Below are experts of layer 5 (counted from 0) of a mixture-of-experts language model. Rows are named router (the router's row for the expert), gate (a neuron's input weights, with its number), up (a neuron's input weights, with its number) and show model dimensions 128-255. Each number is 128 + 24 x the weight over its row's rms, rounded and kept within 0 to 255.
Before each expert's rows: "gets" lists some tokens that make up at least twice as much of what it gets as of all text. This comes from a sample of Wikipedia text that the model never trained on. Tokens count by the router's weight.

# expert 10
gets: " C", "\n", " c", " ", "==", "C"
router [114 151 117  94 129 132 156 125 151 127 100 108 149 126 152 110 170  95 101 119 128 150 145 130 166 117 176 105 127 143 115 104 153  73 114  88 120 130 168 127 133 160  97 147 126 109 112  97 128 142 129 130 121 131 137 105 140 149  99 148 141 163 133  82 129 121 145 116 130 161 179 104 121 110 165 132 169  84 118 123 143 114 133 119 120 126 133 143 176 151 154 114 167 151 110 100 141 122  92 147 173 131  64 141 101 118 121 103  91 109 121  82 132 131 111 110 132 113 114 141 130  99 153 127 118 165 161  88]
gate36 [174 102 111 105 141 147 103 123  91 157  79  91 145 149 150 120 131 111 117 105 123  86 120 117 122 142 116 134  85 142 104 136 156 128 123 106 113 119 129 147 135 194 152 143 135 147 155 133 142 120 110 103 189  84 123 116 159 118 121 120 124 150 130 103 124 116 119 100 140  93 113 129 167 164  93 129 122 141 123  92 134 193 177 132 113 129 143 178 146 163 151 142 155 130 123 156 158  89 121 134 156 134 135 157 105 134 126  83 144 114  85 136 135 151  72 164 133 153 118 161 127 104 150 151 128 146 112 104]
up36 [185 106 126  88 120  97 122  93 134 100  53 114  95 139 138 147 175 139  96 115 141 100 123 130 134 105 128 111 106 129 115 132 138 123 146  65 130 137 149 131 142 124 164 153 133 133 140 123 152 139 134 132 147  90 130 133 128  72 130 130 109 143 134 123 118 112 124  88 103 166  93 113 150 151 107 146  72 133 132 133 145 171 170 133 110 146 142 147 153 135 126 151 194 106 145 165 144  87 117 129 122 149 130 159 138 125 110  94 116 151  78 131 121 142 137 162 140 136 124 141 141 132 127 179 114 164 112 100]
gate37 [127 140  96 149 161 107 165  87  80 120 126 127 125 127 146 156  93 113 138 140 136 170 120 144  98 128 146 132 115 120 121  97 149  85 138 130 151 102 136 129 133 167 122 146 109 103 126 125  91  93 146 134 149 122 136 109 119 136 138 129 194 148 136 150 114 159 126 104 110  95 128  94 125 119 177 113 107 134 120 119 128 134 124 131 133 126 124 144 120 111 107 131 128 136 145 136 113 122  89 132 186 159 140 160 179 161 102 153 102  82 127 105 113 117  96 131 103 160 165 165 187 139 150 120 121 146 162 133]
up37 [117 150 115 146 101 157  86 130 112  97 215 149 132 101 133 162  94 119  72 122 136  90 156 122 153 117 145 144  96 153 109 113 104 113 139 121 146 101 118 173 130 102 135 118 125 116 159 103 133 131 135 111 121 110 162 117 105 139 116 104 141 144 113 149 148  87 151 171 120 116  89 102 126  98 111 129 161 109 113 152 123 113 121 138 139 141  93 146 143 117 169 146 189 156 159 140  95  60 150 139 129 127  83 128 105 126 156 147  89 158 104 126  92 160 115 121  74  81  87 130 140 112 129 136 131 116 123 109]
gate38 [117 141  96 140 125 131 148 117 123 146  97 121 140 147  90 110 170  86 149 150  66 147 154 119 160 107 148 115 100 141 119 122 165 143 139 144 123 130 108 192 139 123 147  99 118 148 129 158 117 193 130 112 126 128 179 141 108 101 130 143 120 130 144 150 127 101 157 146 138 178 118 146 139 117 128 134 137 143 131 121 115  96  97 154 128 170 118 168 110 106 131 109 183 110 148 138 130 145 163  95 106 134  86 178 131 135  90 122 125 126 129 118 143  91 114 145  99 119 105  72 101 154 133  93 171 169 173 111]
up38 [124 139 136 106 119 135 141 120 115 150 166 124 124  99 136 157 112 139 115 133 151 158 110 122  95 121  97 125 125 161 127 128  91 123 130 125 137 131 119 100 102 132  98 141 140 132 111  97 114  69 149 116  98 123 111 174 103 138 116 153 139 144 133  98 112 136 124 139 157  90 154 111 144 149 143 180  99 154 116 174 143 115 127 132 141 138 107 134 101 164 110 110 118 112  91 105 129  82  89  98 158 114  86  84 141 144 153 119 125 117 122 141 144 146 117 120 185 113 136 155 141 106 116 134 143 122 130 139]
gate39 [116 125 136 113 148  98  90 112 166 130 145 142 139 105 151 108 145 135 152 123 153 110 118 119 148  92 164  88  82 113 138 132 123 121  93 143 154  94 105 162 102  75 142 126 125 158 121 150  83 129 112 128 147 104 143 132 107 164 104  66 101 110  95 160 132 118 116 129 131 134 146 154 143 130 117 106 144 137 105 118 113 110 141 126 104 127  94 166  90 109 139 120 174 153 128 111 121 124  83 138 128 108 176 124 136 149 159  78  92 144  68  95  90 163  78 133 137  91 140 160 148 101 142 162 117 134 146  88]
up39 [103 128 164 118 138 102 107  93 105 134 148 108 115 132 120 118 164 139 148 122 160 125 116 119 125  82 164 128  69 129  88 135 106  95 107 133 139 154 108 157 124 117 141 155 150 137 158 150  88 138  90 138 132 132 125 155 131 123  62 126 175 136 142 142 112 148  84 111 103 149 184 123 120 150 124 129 130 149 151  85 120 122 137 123 157 106 112 128 106 122 127 141 146 156 132 151 107 112 143 144 133 104 155 123 160  96 128 106 145 181 111 116 123 122  92 143 154 122 158 116 154 107 123 138 133 157 135 107]
gate40 [111 151 116 118 153 120 110 149 150 141 147 149 150 116 112 141 120 141 144 131 139 112 153 114 138 124 156 117 111  86 123 178 124 150 129 134 131 129 133 128 139 123 143  80 140 171 134 151 109 108 117 119 141 102 120 100 103 164 139 159 153 112 133 147 101 126 144 157 149 195 115 103 138 130 120 122 119 133 104 143 114 124 128 111 132 124 102 162 140 133 179 171 172 115 123  70 104 133  96 171 130 119 170 129 118 126 155 113 103 120 118 167 151 143 158 141  97 109 125 195 111 130 118 183 120 137 116  89]
up40 [121 107 139 128 153 111 109 132 139 158 179 161 164 120 122 140 129 108  93 161 125  91 175 124 149 146 147 183 128  81 139 127 125 155 137 134 120 106 138 122 122 121 134  80 159 142 138 100 124 123  87 120 133 132 117  62 109 133 141 139  87 104 138 113 115 120 119 141 118 135 141 123 128 163 105 115 126 142  96 126 123 106 126 115 124 125 116 123 100 129 149 194 144 154 160  89 122 128 104 150 128 146 182  86  97 157 144 116 100 142 134 130 148 114 141 122  96 104 103 152 123 153  95 164 160 128 146 134]
gate41 [110 108 121 123 114 115 169 156 120 134 219 139 135 143 114 121 123 101 154 145 122 106 126 131 142 158 184 126 137 112 168 137  71 136 134 164 137 117 125 118 121 133  83 130  84 141  92 155 127 114 132 117 145 136 172 198 132 113 138 136 110 154 117 132 109 124 161 144 128 128 147 110  71  89 142 111 118 122 125 131 164 109 150 113 160 123 130 131 116 156 148  98 114 107 121  71 114 111 101 105 124 132 134 151 152  98 133 134 114 168 133 131 107  96 148 146 153 127 121 134 122 164 143 158 156 124 132 138]
up41 [125 143 116 117 115 116 177 131 127 130 143 137 138  91 129  86 138 143 132  62 129 128 158 118 113 112 126 168 122 135 118 134 102 141 113  97  76 132 133 122 106 106 132  87 151 129 160 136 144 149 111 106 104 116 141 107 121 131 192 110 164 143 101  78 133 166  72 107 106 150 104 125 126 135 142  72 119 147 152 117 125 109 116 122 132 112 150 127 130  79 122 159 139 156 104 165 137  94 161 109 124 148 118 102 138 129 137 119 153 111 114  79 146 118 146 140 132 114 128  90 116 110 134 124 142 183 135 144]
gate42 [165 108 138 139 152 143 136 112 143 142 119 169 159 101 105 122 138 122 130 137 130 160 106 141 146 154 110 168 140 138 123 134 147 148 132 127 146 141 140 138 126 152  78 147 114 185 129  62 100 129 113 116 128 141 130 169 118 144 125 128 139 124 134 161  92 129 112 102 121 128 131 132 135 211 128  79 141 139 132 141 140 120 154 121 147 145 134 116 133 163 156 122 107  96  87 137 128 132 148  87 127 150 139 150 110 119 153 104 129 133 166  79 136 130 176 127 118  95  94 125 182 128 135 151 143 138 128 134]
up42 [113 157 109 137 167  91 129 137 152 118  84 121  97 169 162 118 103 102 151  98 146 147 120  86 113 142 154 143 144 120 126 137 141 123 154 114  71  95 110  84 103 139 149 114  91 126 171 128 126 157 136 153 131 180  98 152 150 154 114 161 145 164  94 109 144 141 123 197  93 164 112 136 118 124  98 161 118 138 106 144 133 140 142 148 181 111 133  87 149 137 112 125 151  95 174 170 142 153 115 130 116 127 128 153 114 103 150 152 117 127 150 150 129  94 103 175 148 161 140 150 127 104  76 106  98 151 106 139]
gate43 [148 118 149 187 107 179 124 139 103 122 118 125 110 155 117 165 155 133 102 157 158 135 108 125 156 152 124 167 140 136 154 103 126  99  97 109 141 131 139 123  91 106 128 112 112 111  75 134 128 109 123 124 101 145 174  88 123 106 162 122 172 111 129  84 132 114 114 109 121 113 181 137 140 107 143 143 113 120 140 132 162  93 138 154 125 121  80 155 126  74 142 108 123 136 104 134 152  99 113 105 135 117  99  77 132 124 147  85 118 132 100 119 125 155 171 106 146 154 135 134 158 107 129 110 120 111 137 107]
up43 [134 129 107  91 137 151 114 124 151 159 158 157 123 135 143 110 139 132 159 119 115 118 156 115 153 115 158  91 129 146 124 146  92 115 184 128  99  97 133 166 169 127 142 122 154 119 186 145 143 145 103 149 147 114 105 128 142 101 111 157 102 110 107 130 183 159 146 121 168 142  87 129 139 157 105 117 156 163 168 173 119 119 158 113 136 170 161  75 146 181 117 132  91 118 121 137 129 115 141 122 127 121 138 142 129 140 110 149 150 125 162 142 161  91  84 125 119 152 128 131 122 138 130 142 126 112 121 111]

# expert 111
gets: " was", " is", " were", " be", " are", " as"
router [135 122 157 170 169 125 100 171 131 140  94 120 110 177 121  98 142 137 116 156 144 160 137 122 137  99 183 105 148 126 152 101 147 117 105 194 112 125 134 133 131 119 184 120 124 159 137 129 101  99 148 176 160 141 177 144 115 115 131 144 103 101 125 111 123 133 110 130 149 105 126 141 163 116 103 122 139 105  97 103 153 118 121 124 146 120 109 112  56 121 118 149 148 118 102 151 105 122 156 102 100 157 134 147 106 166 105 152  98  92 137 133 124 151 202 139 117  83 128 101 120 110 143 132 113  98 150  96]
gate0 [114 126  70  96  92 151 107 103  76 127  96  95 127 151  87 168 140 122 143 143 128 112 135 117 173  98 137 142 114 141 112 120 121  99 113 172 101 159 182 164  98 109 138 156 136 115 135 172 106 113 130 140  95 104 110 126  93 147 125 139  99 152 144  92 154 126 115 132 141 172 113  71 140 106 106 147 140 114 112 126 114 139 128 145 150 111 110 144 133 165 152 124 119 120 120 156 169 166 109 130 123 150 112 141 116 114 119 105  96 145 152  87 105 174 113 158 133 117 110 116 131 139 152 125  98 160 163 157]
up0 [141  99 166 149 137 105 119 137 116  99 149 130 149 133 167 120 109 150 133 152 144 167 117 150 121 112 139 128 137 145 107 134 147 113  82  51 178 132  94 114 102 134 121  86 115 171 130  81 136 111 132 112 174 167 107 120 140 147 126 114 141 139 138 118 101 164 131 133 130 126 137 146 135 116  84 115 127 132 124 101 139 117 127  62  92 123 100 150 133  96 103 146 165 122 129 161  90 137 139  97 169 132 136 146 137  86 142 121 163 127 110 152 140 125 137  80 103  85 122 116 121 141 119 136 126 122 149 119]
gate1 [111 129 124 148 140 151 136 121 156 112  97 111 139 136 119 151 150 128 159 142 127 120 101 143  97 135  78 148 127 108 169 116 185 153 133 134 136 134  64 122 128 162 160 119 105 141  89 137 134 105 126 146 127  98 107  82 127 139  99 106 102 106 125 136 166 110 148 101 100 127 132 125 131 172 129 103 153 152 119 149 170 119 153  87 139  81 107 134 176 155 177 142 124 136 122 118  93  94 156 100  91 159 134  92 109 126 116 130 136 140 172 154 133 130 182 120  85 102 110 104 125 101  95 133 106 125 124 124]
up1 [135 158 153 134 132 145 140  87 154 104 152 114 118 122 136 158 121 157 156 136 169 139 103 120 130 113 126 197 154 131 145 112 125 148 101 128 103 188  76 102 130 159 121 103 116 139 145 147 116 118 128 148 128 103 104 103  89 125 129  98 179 110 103 112 118  98 125 147  99 136 130 126 130 119 135 113 114 126 132 126 137 126 108  98 125 157 127 137 185 132 160 179 153 108 150 113 106 126 135 123 107 134 143 100  86 120 118 115 101 127 136 146 132 127 166 114 153 100  99 105 131 100  95  91 152  57 157 125]
gate2 [123 108 104 114 125  82  86 132 116 119 165 109 161 117 158 112 134  98 107 137 140 126 123 157 178 115 119 129 116 138 168 116 139  95 144 147 157 150 146 103 109 131 131 165 140 113 124 159 140 133 117 149 115 131 165  77 122 137 123 196  94  82 115 118 146 122 169 104 146 153 146 114 153 130 110 130 125 147 108 153 172 136  93 160 132 117 107 133 106 128 132  84 112 159 141 157 147  95 125 142 118 124 124 169 169 143 141  89 151 140 158 156 102 209  94 118 165 133 138 146 111 133 173 144 125 142 177  88]
up2 [114 132 120 159 153 139 170 160 153  77 104 172 130 119 148 124 138 180 149 118 132  97 155 138 126 133 133 171 116 140 114 137 155 107  95 131 110 120 122 119 120 120 147 133 104 145 146 139  87 156 100  96 109 107 101 159 121 126 179 135 116 132 156 128 107 144  80 155 151 156 144 120 134 106 140 166 131 104 122 110  52 135 166 101  79  90 167 101 136 109 125 126 108  94 137 100 158 139 138 173 165 102 138 123 159 108 147 134 105 133 132  99 107 109 151 127 117 135  76 104 115 140  85 122 127 115 128 152]
gate3 [ 97 104 140 128 100 159 122 155 134 139  86 105 133 169 107 155 104 127 134 113 119 124  86  82 148 100 129 108 144 124 129 166 181 145 130 152 122 112  86  93 136 121 127 129 101 154 153 111 134 165 123 120 128 168 190  98 140 134 132 142 138 111  97 146  95 109 127 134 137 177 182 158 111 140 138 176 155 163 122 130 104 109 140 159 106 117  97 125 150 148 154 135 141 124 117 134 165 121 163 127  99 118  92 105 150 140 139 168  90 139  97 143 156 158 103 132 130 124  51 110 156 158 125 119 118  97 105 148]
up3 [124 161  65 143 145 106 142 142 126  99  85 123 139 146  88 150 155 157 118 124 155 103 181 180 133 162 108 116 101 145 115 135  87 117 100 167 156 118 164 144 157 140 148 140 139 142  92 106 129 138 130 127  97 119 109 149 145 130 146 130 134 164 147 126  97 121  74 133 148 121  72 121 144 100 151 143 119 111 148 117 145 119 166 115 133 124 110 111 102 106  81 128 146 102 132 128 135 116 145 142 127 151 144  90 110  78 158 126 114  95 122 141 110 123 132 115 113 148 153  91 147 130 157 133 145 139 144 144]
gate4 [136 133 138 108 151 145 151 137 115 113 141 156 144 140 119 162 177  89 119 110 116 186 108 128 132 147 148 176 109 104 128 102 140 135 117 138 103 159 146 102 136 141  96  94 138 134 110 128 109 134 144 124 126 126 113 133 143 137 147  60 101 115 162 126 139 135  63 104 129 155 143 119 127 145 146 131 143 121 134  90  75 109 142 161 158 137 125 101 144  84 130 111 191 118 100 101 127 136 139 153 133  72 108 121  95 144 104 149 111 133 135 166 126 128 178 130 137 100 100 119  92 114 122 154 142 150 129 125]
up4 [156 139 139 126 119 136  94 103 118 149 143 152 128 134 176 112 175 145 123  96 100 139 131 136 141 112 135 116 155  98 114 127 123 148 120 141 104 127 168 118 159 153 155 100 102 124 114 143 135 157 140 108 147 150 105 149 129 145 169  93 112 133 149  97 136 134  98  83 173 146 153 163 140 175 131 132 100 127 160 140 116 132 174 162 133 113 117 104  88 142 134 152 149 130  84 105 112 125 126 163 134 118 145 134  86 157 108 140 110 108  84 160  63 100 140 133 114 115 124 164 125 113 163 157 166 156 118 146]
gate5 [139 126  98 115  86 167 115 138 116  94 119 112 139 155 123 148 124 160 123 141 159 141 115 116 124 173 124 104 136 135 198 163 138 107 115 137 115 136 120 145 128 134 119 128 116 111  94  91 129  61 111 123 167 114 159 116 107 112 118 174 116 167 118 135 139 124 115 136 103 103 111 102 144 181 112 112 118 102 126 126 122 150 173 124 127  91  94 141 114 136 129  95 158 115 131 155 124 127 152 177 121 152 123 129 123 112 147 117 116 101 101 100  94 157 146 128 167 120 127 156 139 117 147  87 138 114 138 150]
up5 [156 126 139 108 152 109 130 107 135 136 132 144  97 132 158 120 154 126 127 137 121 165 155 141 134 134 144 152 147 123 118  82  95 126 195 141  91  89 104 137 124 111 145 142 101 108 159 148 115 172 102 107  64 157 123 153  98 119 147  76 126 115 140 156 123  63 165 148 137 146 118 178 113 106 127 115 147 131 136 129 136  85 117 116 134 176 128 138 113 112 121 164  75 113 121 145 121 133 156 138 129  99 117  97  88 135 185  90 138  99 136  89 169 126 170 105 115 117  77 132 134 101 128 195  93 126 133 132]
gate6 [154 143 147 144  81 105 114 110  76 148 120 131 123 193 142 118 157  95 115 136 101 149 127 109 125  58 109 145 160 112  85 105 131 138 146 127 107 134 168 149 158 105 146 116 142 144 131 147 132 130 172 145 110 160 145 101 142 148 111 121  93  80 123 111 156 143 100 139 183 157 116 138 118 130 153 111 122 134 141  95 143  92 104 125  82 143 104 122  86 136 113 134 121 146 126  90 110 155 130 152 119 131  89 116  86 136  76 163 137 103 139 117  92 110 137 150 122  99 131 122 149 119 134 103 123 103 149  98]
up6 [108 131 126 107 129 113 120 126 117  80 111 124 166 180  82 138 163 115 125  90 153 116  86 135  94  80 134 172  97  91  98 117  77 138 122 123 117  91 159 129 155 107 172 140 137 151 117 132 128 159 147 152 133 115 146 172 140 106 118 121  89  96 118 133 142 131 161 124 116 138 109 139 127  84 168 119 116 175 113 126 147 142 128 125  89 140 130 151 132 118 101 184  94 145 169  89 118 105  95 114 164 123 124 136 104 173 116 137 141 164 158 128 130 140 158 148 156 107 115 119 109 114  85 102 128 104 138 146]
gate7 [169 124 145 131 138 130  97 139 151 125 112 137 163 129  92 153 129 125 127  66  98 135  79  84 111 141  81 141 109  97 130 131 135 144 153 122 129 121  97 133 119 130 137 143 145 162 115 112 158 127 165 123 145 165 109 189 157 146 147 124  88 114 112 126 130 150 125 133 148 115  99 123 172  99 188 159 166 165  90 144 115 156 158 130 119 138 158 140 116 137 161 171 103 149 133 133 131 104  95  75 119 149 146 130 120 138  80 114 133 103 123 131 127 135 176 140  81 122 142 162 125 120 123 128 125 138 139 116]
up7 [124 146 130 106 144 157 114 113 128 149 126  91 150 116 120 147 133  94 136 102 127  86 127 106  87 137  92 103 101 104  71 154 141 151 174 120 124  91  95 128 152 100 135 135 126 168 146 129 165 135 146 176 170 127  93 137 171 102 159 140 123 124 132 120 154 166 155 132 138 142  84 121 151 104 160 151 141 123  87 111 123 176 141  97 121 164 144 128  94 136 134 152 118 133 126  84 157 127 103 124 129 143 175 121 116 152 107 131 148 143  99 136 154 126  98 122 123 132 139 156 143  97 115 153 167 129  76 121]

# expert 109
gets: " B", " b", "B", "b", " ", " —"
router [ 93 104 135 143 172 117 148 138 173 106 138 180 153 133 155 171 116 155 163  56 153 140 119 101 116 158 146 108 136 155 107 156 137 131 106 100 111 169 116 110 139  79 114 128  98 131 114 102 121 158  92  89 150 102 119 135 107 142 149 135 140 188 134 176 112 145 149  89 136 133 101 139  95 185 149 103  90 141 133 146 119 120 146 134 157 141 138  97 142 120 126 142  94 138 149 113 124 122 138 164 179 127  78  95  79 148 113 134 128  93 120 107 150 133  66  83 119  83 155 153 155 131 112 140 134 163 140  66]
gate9 [152 126 121 110 122 160 136 149 111 105  94 137 127 125 138 114 106 100 124  85 136 161 133 117  93  97 160 179 134 124 124 106 161 118  95 146 104 113 113 137 121 114 158 160 120 129 110 130  92 125  92 124 158 140 170 146 115  96 135 120 135 127 128 166 128 116 157 145 126 105 147 180 181 146 111 148 116 103 123 114 109  88 119 125 116 123 105 100 157 129 165 136 173 124 162 135 135 130 133 137 124 135 104 157 119 118 128 145 123 112 107 119 103 105  94 143 122 116  86 115  93 123 128  91 167  74 139 100]
up9 [151 106 127 113 120 141 104 173  91  98 114 139 185 109 149 129 113 129 130 100 132 157 127 114  94 132 164 147 153  96 131 142 164 108 100 150  94 118  94 124 120 112 149 182 101 107  85 134 113 126 105 156 149 136 116 154 101 122 133  99 137 132 112 169 144 136 173 126 120 118 128 176 128 144 104 123 102 102 106 137 131 101  90 142 122 122 106 133 144 134 167 140 151 125 155 139  98 146 131  86 149 119 118 128 111  95  89 143 144 143 142 119 124 130  98 153 140 126  98 107 114 136 122 102 163  93 145  83]
gate10 [120  87 101 132 135 145 113 129 138 131 132 100 142 131  82 151 135 166  97  66 124 130 131 110 124 139 105 112 129 114 117 118  93 146 157 126 114 128 140 171 140  85 149 156 147 122  93 136 145 117 113 107 118 109 112 144 158 151 162 101 100  90 110 144 103 124 130  96 130 117 114 108  87 118 124 163 155 164  97 159 125 128 136 112 126 110 135 117 136 135 128 114 106 178  98  98 120 134 164 170 134 119 139 139 122 135 121 135 113  92 104 139 120  95 121 180 139 132 165 162 156 187 125 141 178 195 103 130]
up10 [113 119 131 135 135 151 140 116  97 146 101 130 137 117 116 119 118 129 140 132 127 139 145 120 120 138 139  78 134 111 122 125 142 131 127 153 159 135 143 158 133 137 121 138 159 127 141 168 124 165 125 121 118 141 115 132 113  73 148 184 135 133 105 124 122 146 119 154 158 132 131 151 114 143  62 119 118 184  98 135 115 145 130 103 149 127 116 116 119 128 120 110 147 105  87 103 117 150  84 158 146 131 137  75  97 169 156 133  72 104 156 115  83 126 118 134 144 161 126 113  93 158 137  91 143 110 110 122]
gate11 [173 166  91 120 166  86 158 120 107 142 179 131  99 137 122 127  92 144 159 107 115  93 122 138 110 152 130 128 130  77 124  65 110 139 110 155 127 132 131 123 178 135 104 139 140 141 141 116 139 110 152 118 120  99 101 152 118 136 161 109  96 172 130 147 120 108 117  93 146 120 153 172 133 119 100 130 147 161 130 145  96 195 135 126 125 124 125  95 131  88 199 139 150 154 136 108 135 118  65 140 115 121  82 123 139 103 122 102  99 127 100 143 131  98 133 135 115 140 131 150 112 106 104 127 121 113 151 101]
up11 [102 115 152 134  95 172 139 150 143 118  78 134 180 124 120 139 177  97 110 140 142 161 124 126 149 106 138 143 129 184 143 186 140 123 147 105 135 118 126 139  84 130 159 132 134 136 127 129 123 138 105 144 141 144 164  97 134 115 110 174 159 106 106 100  97 147 151 160 116 114  78 106 111 122 146 123 112 101 160  99 167  72 123 113 114 153 121 148 113 148  78 104 107  92 138 153 123 153 168 111 129 129 136 123 112 151 146 160 168 143 154 125 134 146 115 128 134 139 124 119 146 160 145 123 153 144 120 165]
gate12 [113 156 105 166 169 137 112 136 129 148 166 127 155 150 130 111  94  92 127  79 136 124 125 144 174 135 106 151 152 136 131 122  76 144  97 115  98 157 102 120 172 117 117 144 110 117  96  99 104 137 125 121 111 121 173  88 120 159 131 134 141  74 130 115 138 164 129 147 111 159 115 147 103 161 105 119 145 141 105 129 131 126 121  94 121 166  81 109 139 144 128 143 118 122 115 110 138 102 135 166 119 117  84 135  87 110 143 125 121 129 118 125 141  84 132 154  47 101 126 138 106 142 122  95 121 129 107  99]
up12 [124 140 132 119 128 146 180 131 121 142 114 156 132 149  96 142 144 103 114  99 113 126  68 168 107 113 150 123 125 131 105 131 135  95 129 134 152  97 132 140  98  98 165 117 125 131 108 144 142 155 120 116 129 100 172 177 156 112 161 130 105 152 141 187 128 130 141 116 130 108 133 104 147 147 194 114 175 126 148 133 118 132 142 136  83  91 125 134 140 149  80  81 145  88 104 127 122 138 145  82 139  94 130 124 123 155 102 110 146 119 133 116  81 152 103  99 120 112 125 123 106 147 168 155 121 103  95 100]
gate13 [ 99 148 111 123 121 152 103 170 144 129 134 115 122 159 143  77 164  89  95  80 158 162 107 136  84 130 122 136 140 122 119 130 103 134 136  82 119 134 117 153 160 123 134 117  84 115 121 119 104 133 120 126 186 165 131 118 105 145 126 102 116 148 164  87 114 166 145  61  89 123 124 122 115 141 136 130 151 133 126 128 143 145 124 163 109 111 144 108 139 112 170 178 122  89 101 114 109 170 138  75 129  99 123 130 165  95  92 129  92 168 132 124 103 148 129 138  96 125 127 120 128 158  94 100 132 148 149 115]
up13 [140  93 137 126 175 141 143 127  76 140 164 111 118  86 117 141 101 123 184 144 109  88 142 120 190 132 114 147 110 129 144  93 137 146 101 159 143 100 155 100 144 143 136 127 132 149 107 108 147  94 117  93 124 134 123 131 139 129 121 166 122 141  85 137 147 109 141 189 132 117 130 109 179 104 128 141 100 111 141 142 135 103 156  97 158 149  92 129 125 164 106 136 157 119 118 138 154  60 154 143 145 156 133 157 105 172 166 104 145 121 144 142 130 146 112 118 156 128 160 106  90 117 112 129 130 125 121  93]
gate14 [127 105 127 167 105 105  88  98  92 129 144 122 149 119 153 144 124 150 147 129 160 135  93  99 117  93 102  95 180 158 112 126 152 133  79 152  95 102 118  99 126 124 130 115 114 173 111 118  63 156 106 117  79 143 144 112 118 142 148 129 131 153 120 172 122 128 126  92 148  97 153 122 149 116 119 183 143 167 107 138 128  93 138 122 149 150 115 140 133  83 177 155 124 139 133 144 124 137 123 136 106 134 103  58 110 137 151 113 116 111  98 159 152 141 125 113 125  99  88 151  92 133 134  94 135  89 172  91]
up14 [152  89 121 148 144 119 149 140 124 128 140 165  84 140 118 106 157 157 124 136 157 134 134  95 155 129 113 137 148 129 118 131 105 128 107 161  89 132 158 126 119 120 138 153 105 117 117 107  90 139 126 136 112 141 139 137 110 156 166 181 118 170 117 125 144 111 119 132 134  97 164 111 149 133 148 159 138 119 112  81 152  66 129 142  94 118 118 112 136  81 121 125 131 134  97 106 132 123 102 109 138 123 135  82  92 145 146 103 129 111 160 129 148 142 134 133 126 168 117 131  92 107 139 100 146 110 109  94]
gate15 [106 100 136 100 122 101  99 150 117 153 132 148  99 153 147 134 169 157 126 115 118 141 138 134 115 118 109  89  85 114  94  87 112 130  67 112 136 151 112 129 153 134 127 159  80 150 188 108 126 123 120 135 128 156  83 161 137 145 140 130 138 146  83 117 141 147 115 166 103 135 154 186 136 166 151 110 124 126 126 163 136 136 111 143 125 146 121 147  86 105 144 111 123 108 147 132 142 158  92 131 118 119 153 102 154 154 112 140 136 170 112 135 111 110 144 161 114  94 164 159 134 165 151 128 129 108 138 141]
up15 [ 99 110 162 122 135 122  98 124 131 184 126 112 111 169 115 156 156 125 123 120 139 174 157 152 137  95 114 150  92 139  76 130 132 170 111 118 150 147 161 124  95  96 134 147  62  97 149  92 144 109 129 102  94  92 151 126 135 139  91 100 166 113 127 133 138 111  99 118 106 143  95 129 103 122 108 141 146 116 161 171 108 116 119  94 117 126 144 138 115 142 140 132 147 111 113 127 145 121  93 139 125 126 107  95 132 107 121 144 184 131 110 101 133 160 129 140 113 128 115 118 109  80 150 140 141 135 146 134]
gate16 [144 127  84 137 176  91 137 154  94 121 153 129 129 109 119  83 137 187 110  98 132 119 111 104  88 108 134 112 122 143 101 143 106 126 161 124 154 157 136 138 163 154 104 115 122 159 120 115 101 123 122  83 137 144 140 134 140 106 134 142 118 156 135 148 126  90  86  88  99 140 157 150 130 141 147  95 122 134 140 125 126 120  98 146 119 136 148 176 134 130 121 126 158 156 134 144 100 121 119 132 129 128 127 157 146 136 109 140 113 114  84 133 133 161 118 155 122 143 114 121 121 146 153  81 130 154 120 116]
up16 [ 71 146 137 143 133 168 110 116 127 133 150 116 129 102 111 140 103 110 134 188 147 154 103 116 110  98 124 105 106 121 148  83 131 115  97 164 143 150 106 140 156 142 111  94 142 117 138 155 150 106 176 142 138 126  96 168 106 125 145 126  90 132 143 130 121 103 135 123 127 109 117 144  93 128 159 142 111 130  90  83 144 139  84 138 128  81 143 142 128  89 109 175 154 104 154  94 189 109 114 163 126 108 137 100  95 114 125 138 177 162 129 118 143 129 100 134 138 169 121  97 180 138 121 145 150 101 130 155]